Experts of a small language model.
Training: a variant of Muon for the experts, 8959 steps.
Below are experts of layer 5 (counted from 0) of a mixture-of-experts language model. Rows are named gate (a neuron's input weights, with its number), up (a neuron's input weights, with its number), down (a neuron's output weights, with its number) and show model dimensions 64-127. Each number is 500 + 50 x the weight over its row's rms, rounded and kept within 0 to 999. Numbers have three digits each.
Before each expert's rows: a language model's description of what the expert responds to. This comes from a sample of Wikipedia text that the model never trained on.

# expert 42
It responds to: Table cell starts. First word of a table cell or list entry after a pipe or colon, often first names like Mike, Jason, or Nominated, Won.
gate0:565467509474552598490498424490492454484418431461490502514501582492406461525479410488560488506529541561525500461507503422517540528476523617477413560555551490562540531450545556423476572525445452
up0:532434460544512411576440482470498457466514531536406581529516559467512563446454519500500418529522523497499389539502503475581501445536510576463417448466456508462480429484495507543484454548461501
down0:561541443500437412415569507478414438462516512510486424549476423480497436456431590448575555568542561546487456416477407441487489532491493568514498513460610516478495469479621478523527465487443486
gate1:565470520443503570528538508517429439452510545505487494560531542562479450571449547380493430497588517574419506478484521456537534440531503479470526432565466524489383464466575472528442569461505600
up1:419448539486488406520479513442616443433504420568543465526446454411488440479614415545539576438446596499505499454568486553572507486456489469558417590516512465408541458468493537468552499492452467
down1:514414513537470466501508557566554446375443464462511516486464573470464509468512386487519647497504494566485536440502493609635539486467493565462512507430569471480450483518534509428521421501553479

# expert 51
It responds to: Nationalities and South Asian names. Nationality adjectives in obituary or biography lists (Italian, Czech, Irish), South Asian name parts (Singh, Khan, Shah), and table pipes or parentheses.
gate0:580555503485439489487545546589447491439514528541585511605403529515467620581445520467550490486529477536518500423431527437515524568452411466506460414424489516509423424442591506511473428503424498
up0:538535468442432509537493511547503380524355490447537575505493525521501608495502543416540461449465484445515571436475565603506567507517486518467467460457464488518392479531515525534510498525538506
down0:589403530507387507511545473432562479474491560541491481502535494437428544574534463510486448527470471491611487536475394560543501601433456513598497612526515410486512470553517453559453487500580561
gate1:585425474551542415431521507448497462520395451594450472457452595514566452459407564473571465472498570476460485513433553502480508553575476485509418502535484543530517398488604479374515522460430563
up1:388529550498497566561446573472460541453543617469546528500529460446451595548570405509451573578493423577491499484534560488516454528387436540515506518422463420466452578518429488580446482457524472
down1:533506581401508468430593475561511533540441447509480552492562545546535542446575454538482448502514561595542611513564435491491487431467509592429476410503514580534518558513486466600572483574563521

# expert 30
It responds to: Country codes, name pieces. Sports country codes like ITA, FRA, ENG, and syllables inside foreign names in tables, such as Lu-ca, Sil-via.
gate0:473468500469503484472450483505444416529460415603630505458532531474440550569435436451580551536489572552580436504467581430534441544526423471500447552582536492450558529443455513461553592478528459
up0:477540485497551599485579439505529536491443556379528575478439509537461468595494488441437433526575423435490526571517462608462482492430523496440526486471449513548472520572543475565420485458534517
down0:469477494509425502474459386507421499470506520516510513532502551405417543494489469582503508586513510475413494476464613480453561507529563527463526535469434564463577557506471452416533513494512571
gate1:585505400507493486510586369480459454385442452500525490479472515528499469447418507437526509512467419461474442451570460441504583435477514522523544491550555544487508442458502486490477458568450509
up1:564560484588583484478539449483502460474536450531506475481475499527544517464486563489521508506574472556477506552617478516505525410509614539483547480504504562504610495513496435423484500500545500
down1:599490589476486504544509443492399476491525517392518493527506421500516516550534421560449502430520413404431561551487459504446497488500452477513447532597462486510500557538449577483574457518544550

# expert 27
It responds to: Numbers and list punctuation. Digits, commas, dashes and pipes inside numeric data, scores, dates and tables, plus heading markers like ===6===, and units (PS, ft, minutes).
gate0:463517483574517572541477488511525545544455552493457640433589564473514519484510577446581446531468481508551454512497512382531505582517498576519472516461569475477583579495556415477535490549468540
up0:535531491443493439534495527521425540502570479536578534561430315523455445504517441493494499498456552461437470451454560468498463447475408357553437523529506539502500539432471397527409495504522523
down0:524413519576505609506487584528482519560570540627549474508507487524549593517460466479542412506456612516452450506490456515481458427473549502449454535419509584481549522456542552465598526578513545
gate1:516516445487556577453449432447518436430486469435526581493532540496481570509462503467537435495468517570560406541533576442551491526514546600534379516534504540458511506513522469477469480515475617
up1:452511519415559455460466524488521494637481416530495488572468479528458382485421515493488521412534383464487431528448473489409458528437530447548602594466430454502447464518512525467603409475455369
down1:542432664488526503473616467498574444542504539560526490559511529445535521531535403528503558461542499398469470496461397567429539554494522478555491508542534537560535604436479529413555366434469474

# expert 37
It responds to: Mid-word name fragments. Short word pieces inside rare names and taxa, such as Bothrops, Agraphini, Putterlik, and pieces of compound words like goodwill.
gate0:544477529557526480474493568609510511423451555533530539537521461484483544400524440473584441593521509490489478463440501498537465440465508504494489481498520582551547513569540595481402462447465474
up0:539503464520515543580520495482412482597523561501584453471466556485531457568461453500454517508486490484493470469455547507543517511515493532530474499596496467425444520402501463536555587496477480
down0:515513542503450522519558580510424587461518530545445566470437512469541551559509462548522554458509427548468541472553505543493412525499463534469483460590507507570538418602432486461502445437551447
gate1:503445480507596538514594427449498515443535501408523403435494460374441476563543399529554389494547505493511455487514475504527426543471449392622498483456467541477528504506579550408448441523474529
up1:564557567509574480488500526442481484491518464440548406506575504463474483492613477465482475537608544424449475425490579468555549522505421425542547507471526467534453507464530523450470494548576448
down1:438553480549512468470454512568534438499499615416508545546471485501438532465456507508446520421544448489497475640503471483522468489456473430447462487383440416539496447522432511547578564528424514

# expert 39
It responds to: Verbs, relatives, clause commas. Main verbs and auxiliaries in running prose (was, is, has, would, became), relative which and when, and clause-ending commas.
gate0:488508510471487548536522564510490512566476465484455375526484390485503498457540502393514510502467490412443489398449492481480552455590492487485541493527469420494484458480478546517489461510475545
up0:426497528451453558562528596516464530548475489493499421536515386456491489492529519425523566511442499454453475427480511530444513439618535457445506513514439439507494416492526569537519486506475545
down0:374457573349494508607464547578502511545518486405501441475501393493534478412524497499484451456477492516452507440382463449509454504585506469519524489454619519546511545464462530578576427536507588
gate1:443539555567462445499504600412575455533517421502456547391503389453562432497505523518497521524513447486523503496486488429487445477506470396533512509519455459538595344469514473499547450398417497
up1:464549550560456389449531580402578494560479430445480452473558484481506430488562417483496511524604481480490530490419507444516456476517515414458496555506494450537640368452491461469560467479455463
down1:505542609505568456536455506550514474514570492468429489396550505564467488466552397562444501444442598515497460447498502486465518506485469489580593448480398411492517573563477491549500398505552394

# expert 38
It responds to: Main verbs and table cells. Past-tense and present verbs after a subject (wrote, went, stated, includes, has), plus separators and digits inside numeric stat tables.
gate0:506485509494485585495529431476442458499436379535548504511452464550550484540448464500507529462467569544567484543496516436641458511481521416549434494481583511399412458507530513435485510494412567
up0:572525553564583410508538475498438521464648513478511546431504567486557558501593516541541453513535434460542562493510550453490510460537431513435494461522451514480490593473572479523497519497469532
down0:521465461450567487561530510508519515527463532552486565510556522428426523607491524500673499491475486555535488395448549505549563499497552530561500562495495484467483590563527518494491447540587517
gate1:453397485517534460561516472443546409531495511549576580411487488503522545548416500499444592503490513463451411423521520509497412618396512489524475407578543577471504594468547537464485485476536531
up1:523502528477471464545484494458514505469473369410445527484444517482542539477575480482526455503552461527553637567458428550467513461539411505504487641459543498580504418574531436542503523530575636
down1:470500447494566479516517545475536538441507506432434373527607422587512458500430579518608530506547513474502423478537498505489575588577433520515529504527504420517498487524517510522458515437518522

# expert 16
It responds to: Articles and pronouns. Function words opening a noun phrase or clause, mostly the, The, his, its, He, she, e.g. in the CD single, He became.
gate0:530473506487465464476544510512500447447556389545477516613469492546484409508470471551597444496498518637589579468541408526525451551425565554514459495487532508519488470510472489530514487433459448
up0:483524567473479431545485525419519423440580405558486472563429470542469398509471470531541477504461479599612566439439431557577446610409547476506492527553526571510436437519431502524465520469495489
down0:546560646496516470474412500454498544410531588427526574428579492436530574501565551542582495382487520469553546404569487534506548435558517432478475594475444472525507396504538513558489524490356411
gate1:542548461514453586522541460487539496560457478586483582567562505502493457456499581479481513596509411440541524475494509402563582508486521548459523437577453460513494576470583494451563534485498498
up1:501548544379404491439495545424485457529508466563547578475474449465478537572530524580438473493526544431460476463516484521484444509439516629488477510463495616450456439465446440434526453511524535
down1:523500474517435579489503528411540493493469538440545509525441502465551459594579521465556531508537469427518508444588433512444436598458420494569533542472443446529479566519610495491486494511423398

# expert 21
It responds to: Biography verbs, table separators. Past-tense career verbs after he or was (worked, returned, joined, won), plus table pipes and colons after Total in statistics.
gate0:517509581507482516367474583411544467531513503486446492525426460501471562450395524466404486505548572465492528447431475526566469538517499453481553489489547495595471553357505497452462561454486483
up0:466347618578545550521506585607477510496495393538500445511582513455464509516554455486469610492449538454426523557556553429534525570469548432427477491510468467449565521580484556446532537496581597
down0:519532473554522479418478574506356470539509470488499499445504440570476514429565477433586470515439469409450520489533533485431512477537452481527509536513498597571323497448504497478530500506546504
gate1:465549481464510561510450532414425559510484477488535439495403525469601394525466474422454521497506485621496488436524515474509514581381402452601422576563519515548492507423534470421505455485522518
up1:551446513538533427532430478526549446481432564568473541524534469538477602477543519575518479535453514385542496529433517496452495460611516573426580455486506536481508513557475497579439610469463529
down1:580479470479519436509447534518501498565469521436565498417490487419539474573524517488438491434555421429577533502489456526418499462536412486543502533551401452561492565561485563459564489468458499

# expert 0
It responds to: Clause links, infobox values. Conjunctions and verbs like and, but, was, married, won, defeated, plus first name pieces after infobox labels such as Starring.
gate0:537522561505446387527572500379503483481404470563446542537524491539526423519467508460513511528549527514420472512484519501472451461515543590633469521520609528498422524497445513488441590457477462
up0:471527521503530410507359451463510448475558511485498430479567439517430496484587506491460476551453403522432531457430540470514531512527401534522550567473579392553447508433435491432465567526673470
down0:532525475471544409474484393492403540492476495463434575438462519537462511506559503426535533485404505497592517469570534538421460534524519525491488498506484474540604596470525580606534474510500519
gate1:501576472493404462466464488394564430420503471524538523502530468495519498509453479557539475504596447508557580512491474517555446488470450444497425515478572536532513456384585548525528570514420486
up1:521446522607588583433464529476443483467522499523460471507525505497499561464544567432531484530379513537507480448603524560542493489528591577536571512442454550593503512533526472432453500502592490
down1:411450504563406524540621424493593426520583465540568488505599455567518396547463586489498509507491585494500546525605572523459511516526531517402524418511529441513542514562550543506497576518515513

# expert 18
It responds to: Foreign name endings. Word-final pieces of foreign personal and place names in tables, such as -ović, -cz, -ensis, -cia, -ova.
gate0:445438451556511528492477451491506430526552551462607497536464536527562467547428544498495445482496469576548447437483532449536462492501487517437398413524542637440425496441468517472509507479443493
up0:568434566476514508434517550486540548584431523488466539465613507398451549523481470508466487486522498381548495500566519421488516471502453484635570442571541443542505495463470483479445509577551523
down0:469517525446544451555566595443396527535533525539560346584447518389547407493479454472444448562510541600550524529474523486511395561527525482443442490473453556396495488638451433525503494496435516
gate1:486416394605463512389525471467440439546420426521547450576512494524507446578437442456501482561485452452560531516442522554431528512488446428501468519507428531522472462488543518488499583493462489
up1:443511473565470446486492570468527482554422451565455546481542507578487509559467459460479556506448445509510499505544526433470495458608468526512501476492451604554461437575434495512495551538471594
down1:444581506559529560435481535453455485546458471487462551479530576566481418514406493491544494396490554459508484490496559455483605501526558527430583406466486484472517552540485505541493481458408548

# expert 43
It responds to: Prepositions and verb endings. Prepositions and particles after verbs like upon, against, up, together, given, plus suffixes s, ed, ing and paragraph breaks.
gate0:399458452576521457450535545475445489482558499423487544489490515543517456521469473458455472537477377482488570527424500504523453612551520525576522531573511522509538495558556557484460491542440575
up0:597520466477548546455549423439516538530439484454488474557478437552559538459507558508565492466556605577490464416566471575498477516544457502469485499537465492558430544480401504555512498459528522
down0:455517486533537473572500476504563540437588571521524461604473474596498553658565519547485548400565444506512569533451544517444479562510502438480491532623488525496565493473441568543476515484603407
gate1:520419398514492419434405473447494366528465494473513512486571491467552506532517582448531485508561441474452577449429546450604455528521499422538502415580552480482508529442445472473492530486539527
up1:511494546430501575509568452544452548457566445538490524464499474497414417493458514592510520493443496492504473436583528508402522472502444498501533450432466574569470517526556469506617549545531555
down1:522555457436558459531418603525414520570423503514542481552488490482561505532544557510556532473523511437539544437514505452527542597538464565491490403566445542520438452499481417475477606560492482

# expert 8
It responds to: Numbers and sentence-initial determiners. Digits in tables, lists and dates, plus sentence-opening pronouns and determiners like The, This, These, It, Some.
gate0:453575482519595474432478487571445435383465493503563495550364541522429565522553518442554539482468474565525501476510516515563398530460484459502498522484470504531505511536459533478455548542496532
up0:570384443490488547531471479413573523588517489571495498473554492470543500487471445500498424544594483475572502491504450526491578474547569618536472433573574552497542526437535467469545475406509427
down0:423505500471519453544545502469456546551520428465484527463448477544533517575454557418449598513525437557493524468441461440498455532387496488442522555507472475527461569457524520498533431514436638
gate1:494530428556430482463467506540477468468496455555606517604483553524451451545449542496623474435557479563513457428559505481495494498468526581480540429448420483555406427434525423580510509536380483
up1:495554479476494572581473505556456414507487460494492436574520571517531408526506620518597463402459516565511484530581505511401543510524545596419491509553436525556416443500531420526511531475517442
down1:478400505532508555490549572540448450465468615480548493531455452400487464417517448413428541476423483497577376515446529458534508437506546538489586535467482520548483465508492542505440462583606459

# expert 31
It responds to: Table cells and connectives. Table pipes, separator rows, spaces and digits in data tables, plus and, of, to within institution names.
gate0:555371511449530442446568454510488541565554470515483486476527541510561413579505487459458543504517446615469504465470428521518409412484574580465569486513501521468465540475606438484465499455463595
up0:463471524531463445440476566461535559531463458550594512551451532497507479441510419499463570594544530513481564521471476428526565519399446505526411500497525491425564515478559540426596420487487537
down0:461558542565460536516477554490391577574600501549477445554400560471472507450504512478484499543478533540492482525429498492523592464483481482490544357451454498560559505468544503393485507522505427
gate1:450542531452540580523534449515374479432455436579519477481432452497412419527527448565536513494393444537553576498508539496471514573498597488504547542602392509548464468496524551483599553574488433
up1:427516431480531613501519503533413481456484474579590471459405440514415439575492457556505534470417417481499544484499490495436482597465494475492539519523356565531428467467483455473621546525476473
down1:546438412484452540465536408497553455417500513467581523537542530506547454465549456527536481495381568522436497445456514471432532423498495484465448539418589480450428523433564523446495461491568465

# expert 11
It responds to: Title starts, separators. Connectives, commas, quotes and first pieces of film or work titles in filmographies, e.g. This Woman, In-cision, A-itraaz; also football-report spaces.
gate0:439545576498568549506512508528454626472460518433472625461523531529521472487493608453569466484496493553500391472519526522609414496476488451466533486460507485562467536472559451468453563499531536
up0:533472449513488503488549486473465397450492480553460493474490469568547521501426413570548478590473477417526564569571530524438521468545558584502525430553506604472598425474414453474447416562471557
down0:523493549498544483516512485528499540452522470452476573445462468453457441482409541536463502549520491467536537515459444490505582517610550403411482496577517504404491545481477529426469563531532417
gate1:575397525528538483395478516521409583557556387521534522591446494518538552473470496516463412579538459523451474527505459525500468496488439510520451469567568505555491457512497419496483533450479465
up1:546451499463542530389479473574467548492461323471493468480548429518537500501447507517415468511498459458504535509527517524421482439488441481552512471493529464622465477526423506548508457514481522
down1:516392535459588553516400512530488441513503509566486452540507505369480467559490552490483561644561455549482563519465506549477503572484486575549449502470424483503564497412485456527554473469564597

# expert 5
It responds to: Name and acronym pieces. Inner pieces of personal names and acronyms, mostly in tables and lists, e.g. Mik-hail, Ibrahi-m-ov, J-FC, C-V-I; also section-heading equals signs.
gate0:579428552522462494523383477415517444458511552561616520563468592495468457518493482515535530556479448495528539544468558458596463551460532529504517465508423499499481547546625472484506490493569562
up0:545521531569531476493404449450535503464536577506580521466546523552445499531418478487531561491495434490564501436470528519509529529519569404479534457484446441557492598509421572613445619537574563
down0:489591463511498437465470458503510481497478570404431519444508538507500450502539451407538520461544569558517484442499563567517506452365497486446508468459491502463583433481500543570424476530471561
gate1:535511500508482448569481460438482380431600478616421525453448508465482476435452442449474467534503527539526452385473497481482473603558472530500476486522542552532369477465578508511520432467381595
up1:389556525544513436450577499503499549472450505493620530529465483518560533624619458458495411523498451535445470581542540529562520452464527491477486579552554507421632431527388459448522523486499467
down1:513436588459466587537513546507441444534427475475577505471511546431558562473484465533429550471571514500437522540492428557477549402513491526450530533431506550517492500462586526477452500472437543

# expert 12
It responds to: Digits in tables. Single digits in table cells, percentages and counts, as in 4.79% or 1,389, plus odd name fragments and Cyrillic bytes.
gate0:459554409568424466539406492505418460478505426527517529449515572538562586517403471444533483466524450502502475523511446506490451538529614476519437525558588502538454506453475411486476658423383603
up0:483461512491460550437537486509540484434471449472504465484422521483490491553519527504439431471549472523553506575460510570437435537471427559543527416482480485508475506475394547493555451600603585
down0:482480495522547515519465605457450492521480555545473577477456514523492529549506477438471505502526461560490442555489524535425365499405567538548508538506509449605440501516452556526528511426475567
gate1:469478514483462601519495497510510501478469498420536578432451495469544510474503411540492449547575411504583526489538541411507531473456399510583526461497536538583470557472528448548517439444487572
up1:528495566512494500510449559500498430536433546532542394541490475466467419522527607530560514497458571558511476620479557472501434539542536450427426507480482455348454465483500560438444625545427561
down1:494500588434548562569536531503529534510349495460510537449551448538505436501473482518427462521582530538525540476462450470484483458496447457506496535523603544492523541555493441515597557530496500

# expert 19
It responds to: Suffixes and coordinate symbols. Plural s and word endings like ed or ing, past-tense verbs, commas, and degree, minute and second signs in coordinates.
gate0:454469552658556449498510491516514408452472464592497516484499566564495523467468509423553438542582537483444474562512511535504440594543495591453521486483506531501489408396436503438466480528453520
up0:598530510417525489375551468508507521514454524433557519445472511559543486546554596448551494517517478491473407400478466557573492495512564564456554502454514513535620613482434435549460530424530455
down0:596493573507446517513524459441419499541446515518511502495471532533429494506513466532564505520484520434449384491591576555496447505505564627478599512511492453459452462544520560457543495522485512
gate1:533610517553545547405446491450427508470515492518507464463477503516471561442501474419540438608544460453485621525572545519493435466516440533609459500482524500539413585467568456554431500430514502
up1:488562460463446439493526545505467452428447436516512565466539498539518549503521573538544614509470568516479490525484520526577465489512584595479468464467591565497524536433499443566477492480484486
down1:403596519426569448482490469465453479482559462611527544430473562523513524451485578517598540458488447491578573527517544385445440468461596473519523546580541406497504472443505547475526508524446476

# expert 56
It responds to: Word continuations and table spaces. Middle pieces of verbs after before (reverting, rejoining, reopened), table cell spaces and pipes in sports rosters, and subordinating openers like After, Although.
gate0:576419462515531558569611529502489499512514480518452447421405522458517448515476421526477507557510501535574475473576397436477496519530445546490393482486437430524595447554547526463509479501418570
up0:470542421568465407487398457591492484521489508450473463358487526586403503545438483472464463489486470428490521523460562523555434574468538481568444566500573511564465566524390466494443536504527432
down0:510479497575519522454427563648492543428526502508457465479546470561440588487464467441546584489497475468449499518443528454449498409469506510548555572430514542518355525461510475535447471468518498
gate1:494447551439553393537554522450524487426522576552586559507461632570582491495546487508495522519501493509545416542480526515583463479526576476531393491544536605498431538490545518505468542505485482
up1:527483534472510571497467622511583454411561555482592488488444540550606375527567521467533509536464480488558484512553486515570441431542551540542443526432448585457449503523474474495453453515515478
down1:496535565516571440475562611392422423399460490510442489495465447500503531428580434493475523498550457444554460469399489503534512418486500478539523466519542508556421547444567447547501423450559476

# expert 61
It responds to: Numbers, dates and ranges. Digits in dates, measurements and vote tables, month names, and range words like to or dashes between years.
gate0:478548463496527495468528568484522510484453496489502504545482471509404545474468505574434486520407527513590396452489558491531594533583436467445560516465549513452498569463521505387457461524519473
up0:492561543498591542505459480539513525529485414511519549474518446464453462527463587499624518498546432490558501540459615484479500463382527564590539497544513533469470493490433447548523613521464524
down0:412573531552479530488475518526480540443465562588525391507472546599440491584549482519549424537468553513528383474503522479531511487468508475420444514473440536422549448543446460547464403527539462
gate1:536416515545445484473563572450503429515560444604492519565508445558526531501532533454497483520467544509550517473518505410546457532653436465501430480537474560598459511475562500500523384502444585
up1:472519567619533442407520503482434444477501497576477537528500489517467542476541524443430516507461540445474486559514513439528441482583553529508525515488497590429504592445476488517467445543596587
down1:459444518557511584506550505494584484501492453499534575441442521513500484551552550501555451535485588435519505517457516524512517518513537518526571391505585553490536404485546541465506524513468462

# expert 60
It responds to: Spaces before tokens. Bare space tokens and opening brackets, dashes, underscores before numbers or names, as in scorer lists like Sorga 84'.
gate0:415537458473479466479530454520469473513516495511541474525448508508510516506526558525473576492533548538520490560439465479474547425498563581463488545489432408544440579477387565526540452533469463
up0:582464492522533532575444506478474486479482510469443527438524495462502498474513476474495436515436441485448527429575526477540459531487464426538509498565563578455528410580609463475457579465529540
down0:475459550433473528528508525535433506538502560535513390475515444480420487504432526485377637590479578578506510501476491521473403519500454388487397475527541531446512566521526515481581474621529428
gate1:539454554491505524564483499461500414468586518510569480515529435487551541541521531495528605515604496477580434498489558408394561565511533470451480512498498510479551461519515518485484582424511473
up1:450535440523493478455519476484500632521438447497446548518457599552481427516483443520505394492440541525466566514521435590589477509484468455531518481541495535554451562512464459528506432541468537
down1:470498446487451487520499516535532441477423449441380536417433427591563505408461471465455437477568527484504552489470586538503515452642528519507465474442574485561412495544589476564532548510450587

# expert 52
It responds to: Table cells and subordinators. Pipes and numbers inside election or results tables, seconds digits in coordinates, and clause words like if, because, when, that.
gate0:469434434449526476482544481520428501407562416579571409546492539520458472587528459475551550503520491521540475416520509451612425592467500538549514485589582525522459515460505455529372540425482485
up0:500527424636476529586508554442559549519510425480564444444455484489499491561408515468535519527468472476542493476545525554493537520525548459513537471508357595469492461499450566448464460477487508
down0:500557414508578504440500418469450463524451528411510551505592515536494533456460475537475518517544482558515385465534386513476405441481487483558508518510492457423579548430511596461492503532503431
gate1:558514419545544528547541482506494435520463518422546558503447568544484481511496445474488377518499508464491472504496536454526404551464468571478504458553483572528488357444535432375411435422458492
up1:414526503558505507397520614445505489494494426500454395532488490547513461463462601480487509516554522567546473491474523510525563428481526555390465532416472483487612446507527437516532533443481576
down1:437464456527522443586533505479497451467484524553483559469533536551390527555486460566555444484529500424534537523511456607483506418460416530526604503508561505558532483444474387429398432406568600

# expert 24
It responds to: Line breaks, punctuation. Line breaks, table pipes, periods, colons and possessive apostrophes in lists, tables and sentence endings, as in university's or Denver's.
gate0:487531456549582445499541494521445443464497353473509623486496535498527450558432418555440475545551554547583483524484533364444554533471465459527489447449513504447529544542514475451469486500510614
up0:558390454565478499481557594435416573507460568586457482500520468488531475523467508449444516466490570442395495419455425425524558494549515525484492514524502517499506469459509490523448515518530464
down0:476533509490372509450466549526525521453480413492500479495572478522443471470544500438496440500483510457427448500526537402505472501457401472459573596427541509504544409482418418490444468512531507
gate1:562520466508505489465519540499446435491387445450454499460477477530480590539426455458551529519541512495475529496490575563413478505501456533438580514503487585554450530462481436424482564485538541
up1:483540572554506394428487473461577574531501507533516566558423523474560377488491533546501487480440445589565475473450516521585494583539488448622483563499498436481467495505476465492394461452550539
down1:521531469469506482507589548508528514470512394426536477557387526552501533559543496457537534542590437611424474504465484560434470574469460576400541393499449470453484298530532545510493424509516521

# expert 9
It responds to: Coordinators, symbols, units. Coordinating and, or, open parentheses and math or unit symbols in measurements and occupations, e.g. writer and poet, 4 ft (48 in).
gate0:497595509534524486486471464411494532529441431392509511569527493484522495496537510639497423443566518424640469468452434396465524567491532458530487408525557573472416520523497501524509510502405453
up0:445472513451467478506460531417506529417560519551513556451475455476474493604527540398398469554526492523498509519468522488540518564401451549569535607450515482569428537454502486438544444528532468
down0:502551481403453468515520390456491474511475405426524472474472443534577501577563506570495615499499493478485515521529525508505582456566534464456462479501455425479522478551488483461543478541461530
gate1:528604470545535507485497510381428495508523476499527470450520450557622435494506488480510466490522465465531511471473397453447422569450403508459456536499489532432482423475520572391387569476416472
up1:492498425490519537530502504538566488512493613547504509510450465531556401461425452552443495527510481484469538550463480532551522507517537598462553520412537560408559561513452492507551489628590495
down1:518444566492409533455478485469445483503448497531451453567501485492417625413504469579478514617567487554468477537418501508426490642390487441503408469520480460487470487525493451564523496522469555

# expert 15
It responds to: Sentence-opening words. Sentence-initial words after a period or line break (After, The, Although, Three), plus the and quantity words like over, than.
gate0:491566446631514584579563430480481542451436402584482531512500447471509531487485502533542562544493505524522506459515503430484463401430583607453568510540510496455485479451562540464495483406472493
up0:574405541449402471468431635491543477513628556502546536566571461571500375544463515464523524500464534514488483512456448508462509499463375381487431440468488471556495436497519421487473573552455483
down0:512472500464447463501567494431544451569512482404596507604509618486473491552483529486562482525582510442495512520508540477466556489428413563494422561476561565388560520536546433516437548533506622
gate1:555438425561498493424536535517470419481539448421489534463436533525462581490569395541563471511622531446444524434472460557482541443488458425504524436471551553549492557509548505534508509553414431
up1:470476516505504464535520477502478543421472625533493464465506527436528498574606509440479497462441503492453531450613536540456444508597541550505432544472530553436429570427487505446502539387480608
down1:412455461518403526394516406514473583550529514539547465554497588460522552580503459526514417574415574527403482485519399521434434496451508491481419462486533479435574513589504488457507542563500502

# expert 59
It responds to: Numbers and coordinates. Digits in years, coordinates and species authorities, Thai script, and surnames in tennis doubles results, e.g. 25°36′59.8″, 2019.
gate0:525509586633532516443451407520571492449506433433483531463451511512463443468505524450476503489575460526512589437561597487523509477501580474560473480496491496474509489661496572489441463516514445
up0:502425546547464458469510466484544540479481438442526439531564555478535550457440559408453542485557478427469561445510521528556458483618583477504514530454460451502500435579518540493507396550533504
down0:539418639510438548560467523476497520471539505476577469513556483524450506443498359482507425584520517466568552440506513460444530516520474445500549536467440527583533551595510521502477422529491482
gate1:451600500505548456517560543483458516445470503558523468468472476521500481543531532466581432469480428553497538459506494487566437481494558417565417544567513491531429537443497496587447467492477517
up1:452531509500453416502533567478488523497510497509452519551515499590542460487499544573534513455409508577503608500532529502489544448532479456516499543491402510536364604538455483576426353432490475
down1:560451527505580407500438410501488494577553483502567412581485444458383494480541593443528547509452487524557414512514485545491495590450459412532419454494496415481401587504480492576529491526482600